config = dict(
    n_layer=10,
    d_model=384,
    n_experts=128,
    experts_per_token=8,
    d_expert=32,
    d_shared_expert=0,
    activation='swiglu',
    moe_layers=[2, 3, 4, 5, 6, 7, 8, 9],
    router_score='softmax',
    normalize_top_k=False,
    routed_scale=7.71,
    balance_loss=0.0144,
    balance_bias=False,
    router_noise=0.05,
    router_cosine_scale=20.0,
    init_std_router=0.0163,
    lr_router=0.000432,
    n_head=4,
    n_kv_head=1,
    head_dim=96,
    vocab_size=50257,
    norm='rmsnorm',
    norm_place='pre',
    norm_eps=1e-05,
    positions='rope',
    rope_base=10000.0,
    rope_fraction=1.0,
    qk_norm=True,
    attn_scale=0.102,
    tie_embeddings=False,
    parallel_block=False,
    init='normal',
    init_std_qkv=0.0332,
    init_std_o=0.0,
    init_std_up=0.0332,
    init_std_down=0.0,
    optimizer='adamw',
    lr=0.000903,
    beta1=0.9,
    beta2=0.99,
    weight_decay=0.28,
    lr_head=0.0068,
    warmup_steps=232,
    schedule='wsd',
    decay_fraction=1.0,
    decay_shape='pow',
    final_lr_fraction=0.02,
    batch_tokens=[32768, 65536],
    seq_len=1024,
    doc_mask=False,
    train_tokens=329400000,
    steps=6766,
    dataset='wikipedia_en',
)
Below are experts of layer 2 (counted from 0) of a mixture-of-experts language model. Rows are named router (the router's row for the expert), gate (a neuron's input weights, with its number), up (a neuron's input weights, with its number) and show model dimensions 0-191. Each number is 128 + 24 x the weight over its row's rms, rounded and kept within 0 to 255. Numbers have three digits each.
After each expert's rows: a language model's description of what the expert responds to. This comes from a sample of Wikipedia text that the model never trained on.

# expert 27
router:088130171100118130159137142161105140100148185122128155145127116137114147092117128154102154141060130136166122171142142156157136113140128128094127095143182133142123166162178101116129113100120135097103172153156164118155119135113173106119139120121125123124124149123127109089087124174087155101174149114137152146091106105134118176127132121128124124124107127154131095119112109114143132125054141117146156132141138173121112133142171171111133108119127132113066130154135176103120080152082159129178094113119112137134115101126119129107113141166114111087188134141150149125106114108124122165
gate1:091119154112088118112136125131125093147147126149101113128123139107113125156100176135160157131126091118153122138118113172144128137162089168084126172142141168134132144152149117171156096125090139115135149114148121156150130129142110126125112122117102168160123147135174164100172123165133105119132130168136110130150122106139135154138193119111182122150135166084118125135148175124091146128110131113109149105090150101107120142124137128119115124132115091146120106152111118112182149100152121127138155097114116119139112151116095144146153131091150063135149131155179120063184137199111121132
up1:107138148117135094117122122135119144107121118132101102100132133119123131186143135105110108126101126151152098124106125128111110147145081150121053093208165163176151114118141128136122148141082160125140139131131118066124122113129107129106146130114094168149146128106168153125135137155116138121112158162157118090115153155099123162145133086149137134158101135123132120152114152118108159145158159146123122091086145120080147139155165113120171113148116134122147134126113125109138114123122125162144148121109131122125139200107143129148159099129144094143116134137156148089120102141172108138
What it handles: Pipe separators in wiki tables of votes, years and charts, and closing single quotation marks after a quoted title, like 'Hold'.

# expert 62
router:127146099147123147148096130119159083118159091082173115093132105070150122134144133141114146100136054111147107155137150119143135140118141090109118121131112143124121157137145162118135111132132152156145134159133128136125078140148129115157100133101105144134150061141083140147186116144123126148135117131063133117119117139136118098122131146102132097105136116116080086109094128133151186127142130117133130161112132147126106178148095118134151138182151111085135116118164148139158104136116117111111105113129142130131142105088131103112125095149112154182139141126119125097128167117108133108
gate0:128149110128134158142100096139169121148151092080087130082118173121145113094063135098127164132137112094126177124119121136124117096132127109146104134081146145119113174118107135134124093147115147143170159120132111129138140153180128161135175154143133099129134125129109156177122118126149124103105139156123111129119131097133143084102118136121118144117167117098115140156150117092128146082103154108082106135114111149141097195118098111086110116118109085115127115135165130098136130121119118126099161119120127092154153110106133149142102106099133128138151113154130129143109175168121129159
up0:118129147120149101136155177084121121114095194140147127150126095133156117141159151131109101137128129171129077119130109121145171172123118174146134137153108112125116070157113128111144139159108147117117056129133110151125123117116114081121124111130155124151111140117160106077139137152147150157120125054135094113148091167138123131129146128152152095160113152159127129127133157142102153204137080118123172122151161087102121083144149140163126149102125123119133129128124122165132109115126117106104113118092149140133086133165140103118152137143136108116134133118127092123126072074146123117
What it handles: Prepositions after verbs of leaving or dying in biographies and plots: removed from, resigned from, died at, recovering from.

# expert 19
router:159148134119193138144137156128120124146158155140111151163151120169123115076162171116125123134101126131145133118132132131122129088119145174118140128149098079144147108146124136152141117083138144092106147124165155130148122121165160136131124113089131069123107147111106130110108124114147151113146153106130157112097163110110118111129169121150187122125104078143139163095102123117152135117155122157109112137120118136139114106145120108131146139142142140082122131110151138135107161107078153156137098111125133147161090129099096142101102124082116119160173184113102086098103124128158122132
gate1:141106180177069139185159130120119156132161139097152131109104106125108178141123095121110101151136096141200111083141105154153129153101130140108154148147110153093123097120108120083154119146146144093085147155092096111123094109125147119102073135141127104126138149129133162092152097120112119145138129141099141139173172148135124150108147107124179160166122144110139159121124141180133125109122146125136134096112149117132101125153144111124137087180146144138166089097135119139155154178111154172110135115132118139139148127143164152099131103147138123151164117134159114133086117142121109091
up1:130122128123128137147124147121152105117151122130135100048109110128130144151103132121150128121096129150157092086128160111164124141182135113089191134117157109084113130125086114112145138091165084098096140125143121118126101117145088158139157127173100097075155145122122176091114104134107120154106118112111144128130101158143110153120157100126186146124134147100133142154146132158099149123093137140173117104130138134186124100128142135153140112114115147118105101132145102133113135146154118138145144125097148113119085141145126124145176132110200154151171135096128150078110133155135166176
What it handles: Number pieces ending in a thousands comma in election and statistics tables (30, 21, 25), plus table pipes and the article "a".

# expert 50
router:141163090129147130109176157109128112125126164122100143131148115146147160136134149149099136118108143144165150074184106091090158099158125140144168171125135106124163088140131168125120076118120170153114131114169153136132092154116114101128101133130137133119129156090136120116136136150132150117170136145126115161107119142124135155124128141081113161091099129136126087144133154088101120164149133128146110113109117157121127142155120108128163151145137134153137123129103175140112066166084131154127094151121148115138104116119157116146152097068134132105114153125163162116151101070134131136
gate0:144152081108162096093104136124138142128090101133141121081124117116180128131147124122079150145155106132146155138153115059131114137147142132131102143097142122126125135107134117118127109100138166110136144112102113137133130102115149129109146118149153114115133162107150138139145115147142133167137172075132111140120110149134085112113173153131136163129134124149092062107072088140116103098143156117117157148120127190126117115147129165118143183100120128093121117094126130156067118129088175154130087099125138120160103121135133170145150091111104066113123127098137133131076100152104123162
up0:092190133139129152128130159135158147158188159113086116162122107143133143123099112167154132148122151131128157120088159102138142124133138161131089160127135108141111124143111134130119104127164133160134146138096150144115140150130113075123183116111108137159143152104145152106119123136132092108119107126151161133121115129099162141137175151063137135146139142075162082111147126116118175117115163125119105103125149130113118128119109164132120090165129023186118101092090112135126143112102129134086163163089141098192113102146097129095169127128102122098151130102163131164107138131108128123
What it handles: Prepositions after named, known or part, such as named after, named for, near, at, and verbs like reach or give.

# expert 59
router:135133110120139128111132105117158114100110105184125154099129113139134146153140115133103119121106152178119159156136103097083131133165108157123155112102133072180136127127096123119138125147104118135148154088157165160149100103090147102172122098122148153146116162111118127131103150107145146148157136178143153121144140145116166158109101177107135146128143137141158123137122187091123091126107134130167160128113113195085165106177098160142127148164154130131149154111123128116088143096127159150129111114123141126091075105139081135108142158121087078120167163141117053130116135104156112146
gate0:146098120114151116121122124156131064121165116112132099143164147119133131122087140086136137152120124115121133141139161137136098113138147131097123098164123140111125112124171107163103121176170148103116101187120128113116145171178122138129173116113115102078122150134080102172145116111145130129117163117120121176094087074092157159146094132166104129166100161101136099118159169152123131148166136138105119121115132081120074115133178110129114162136109126107168099155106120114118151083139136123082178134102129108108097149099102187142156130140108155122122130123141098137151084146156117134
up0:152140165148123109130160142101106146090143133131115173138125106081111115155117137128127134108111145143124100135079081145135122171079094119142118162088124118115104153093113128139129150106116094139124119104163129159128104151112137112075121158146145130136106103148110117110148153171152136119079108132120132108151140156133154108093110115158113109094150093149102150143128113083133112170118179167156158114178145147140177156128153149138145112140152159149095120125156126122154113173133132101124113159128138150108123116097138105144114110130152129134112156156144106141097107095141137142
What it handles: Separators and symbols in highway junction tables, coordinates and stats lists, such as = and – in 1.000 mi = 1.609 km, °N and semicolons.

# expert 63
router:153136133112159146119142160160118114125198117136122160103103114107095099144133126117133118081143138113174116142128130124171097076148161119163160178099154183111162126130102136131130143081134132110124148113174161126094123124108132149123140154113157130146121179117140140129127089116127129121137148129145151126101153111131138157117109134113098149131084123164133110120124174108137131145114141133113125133144093121132122132112118134122111094105145115110101152177106116079092104131081170120104108145152119125156133103128138149119087137117092110090173145116129145162107165134143177150
gate0:107141144142131119139123166079076126138130122128095112161127100091117155122152096133109095117127136120097125041131153140149100125177131114129168110165149093134145066092105131152143134142109147080081159148143144119130094127133144093087127123130123095126126093104104156152128155154177152153127091128083127143114112132115161138080134122141127130076144123115124118103126118143121120139152140141172125098119096115120142152131164098123119091134118134140158155117121123119154152147150094117148083112118152180150104136162106125114137125100131178132130124158128119129114151078123118116
up0:116132085156126130173154100125155097157102145129145140116127110122114073174137152113134115095145131114155115175125162145142087122160147155150111136140122117138151156121135089112184152204123129093174141127111108144158112101155078122123073176117163108128126152152121131134120107109113153195117137177089154136140096119135129136126149139145151162158100109163126154127138116105110118130094111161099114125112117142147127102162084138092092104134120201118153127128147109111098164129123139115136092127139067110121149100125112123071098106138077148101143125138142097089136143110158164130
What it handles: Single numbers and cells in league standings and results tables, plus off in shipwreck locations such as foundered off Trevose Head.

# expert 2
router:144131123141103166171122131095111128153172132137134100136140132121133153141178128162099116097116171127123166111094106154103159112096148102097130162096135146118162122157143123135145133140144135121130092153102135121135127108088143096157125137171205115134090151091144144123117119121060145114141123100128153113107117108131161124101086126094133111154119110107102119144082117126143130156104105157140135114125103088067144141139127154109121149107141100131118187160124140064130165121119164096138132117125114132147148090120111088114119162093099157148190126140100130169091171087159093094
gate0:157145160091120109172086094071112137145142098148140140153131123132113164125115139125113118160129167145139102114108136132159115137128143115154146161099110120114123120096124119152104078130103114114147115138151130143149084155166099109141177139095126136094107139140139123151148137134133126136130169126151125127158147117130152141121165121119138109122155119108120142175130126130105107165181105151144119116173142105129140137099149106128129099100184105141100129121155167105142166156157103087096150125106138120115147109138115125152169117121124155144133186174131105134095140135108116106
up0:148108129161120131088136131152143116139118144122111094088140130129141092165139119110125117123130101122131163123141147098110124120142120099098143103119129166127111067126140162119169140170134150138163154085173088115119122163163133166120111137149104133122115138143097121167102123171137074075145135153098104164130151117115087131135120153141086103085111103160154096083134119140102148112119165085110118103102129156158096130155140149129121129156113119151132122140100087157113124150131181171148134146152148157142165158126116118096133130142144120096149116164150162142139139139141120148
What it handles: Function words such as by, that, the and dashes or quotes after verbs like accredited or governed, mostly in school, education and public-body articles.

# expert 9
router:107153143103117124137103104128116158093132084106156149123201106142128147110129176112112121121104137172153167109110103147186128124140152133099137128133167105137123207156141080112125131086147120133080091102170135107126127082110139097121144091128156109115148106102145101099156112167121144100119087089118142108111127163143141132138125115142140110122158123172146133128116086081136154130144151116084126100171112149133125144117127149146117112101118141124097148152112088089188169132137099122163118137151108118178155123139105129138156111108101100091139130125146111152131116100093069140
gate0:120127136152099122123112142080102101122086121093156171124141166115108169117119137113113096135135149132133103135117106135094135135133116110174078120104125101149149113121108108127122114131144148143061083113159113082140150146115104122151131110100135158108067157118132112130133181147108129184072139123150109131120136118121138125157134054168122107143121150140134078149066098125117143142147104106123108103091129087175158157134158071142125132160110157145129126155139121127104124081164104170122134130058137149120113133123064145136130142123158152186119110135135138133166163109105154153
up0:119101137101132095140138152142111124154096132131102129091103063137145115155131061120141108137138116138165140114138097100102102111138156115092122126157118143102160157130128130124145135135101150124152158176112129123118092132170132139048121111127130132111162113126120127120151124107120149146166130116073154178105156134185132134124151143121186135110079138106122109095081126101131120109132127149093128134136127142115114099127131136128126097149146121111138110067131114147110149149088171106125117137151155083138131137108117133113135067153142108139057146111144128132152131161114160101
What it handles: Verbs introducing quotes from critics or publications, such as states:, wrote, saying, plus words about books and publishing like book, published, author.

# expert 60
router:119127145128108137146095139145116096113168147104145133147129128104124148062110139174118152102053141135127149197131128126129139157119114110080126159137162155090092171151160149148141159118122078095102126090140157108189124092112140130142139103098108124112139118113137095115088116134139121130137168116120155110134121155093124139143129087097120123125098152132089112139165129104124137107111102127109101139125109121152137159140129171108147120124130119116160143143141090096155131093115125121156121092107092146106114117107144136115105133142124161103136133115127141088110124111128145152
gate0:125082137131115141120096080115119119103168115124123116115144116104120122113101085077109112144148106116139117116108135152072158161132084120098108144174130119137142149158093146133121125132036137098106150109158137141125138130133137144141133122164120124121138072117107107157105102147132142142127158087152117142113131127103084103086145154111190141136148138101061153138143127157165143129123118116136121111144131102150133132128107111123143118134108107165136103101110131123147139170119080113156113102112129159106091131130127119151126165135161110125184150083124159156141096181126095099
up0:109127161138131091118158167148123116123146133090117150154149162176145141094172104133108125119150129131154101170088120129104139140109094123161102122153123143107113139174145181141147155122093143037086132146098118131093148119110122118144094120144167150109082111122138131113113147154083098156127102108130104125125103113106137094121162103082120136146112129144134142112165137118076146134132173116122129132131137091154125191148142122101136145110082120132111131106153122091100133103210122091143101092131115126162145126086157133140124130137155141061113092128115181144121135117146115150
What it handles: Connectives and quantifiers such as that, and, both, many, which, plus exclamation marks in quotes and numbers in vote tables.

# expert 14
router:139159133096102171076150121114132151161121145117110120118164152142111076157148171081145098140091124115118165093173122099138135102148147148122113107118135140125105104131079140093125149135113108159112125124149165152141106094137133124151137125166136119119140112100142108102108097173127127110119117140136156115128141140121118147117098119116101116142155099116178089117121078070118093137103163091142159102114121159091164100159131178100132138129121114128178123135088114121141196105116124131143099114096098151145173141136140121127121141106133148133135119091129143108152132111143095117
gate0:170112135128152172116091133139156148145124091151165123154108156132096118125135139113135123106096135160083099112120107122130136131151133153085109097134132140091167117126138107121113172162138105134117107119101137174116130158130103112120149157176143136133154155160124155091174122129131102136103102136185097132115128131130137182134115107156145138116131159133141136123122102085105167159168132146140160101135106136095138114148152137111129149123151148170094125157113140092169165119089156106136137105128131134140137091137141122142080122072143147123086151126135130124130122142102109128
up0:112110206152146150101089132136163127162112065126125090143107144138103114122127124103128133102108139172128126118142123079138165130124116179097171093108132138136103101127149153127157212158140128122143081090108102148105121106123138069117121179159165156135148144126110148100121084140141086168130108130177112135129146136127136179103105118125098148099134148126147110124108075102106150164141134142093106110133100135102139141119109171090123147145136168117112105157101096106120128099098134093150167104091126153111143134162136120136124134111151122150113119108145104134119135148136129150
What it handles: Words inside song, album or episode titles and music chart tables, plus field labels like Label:, Genre:, Peak position.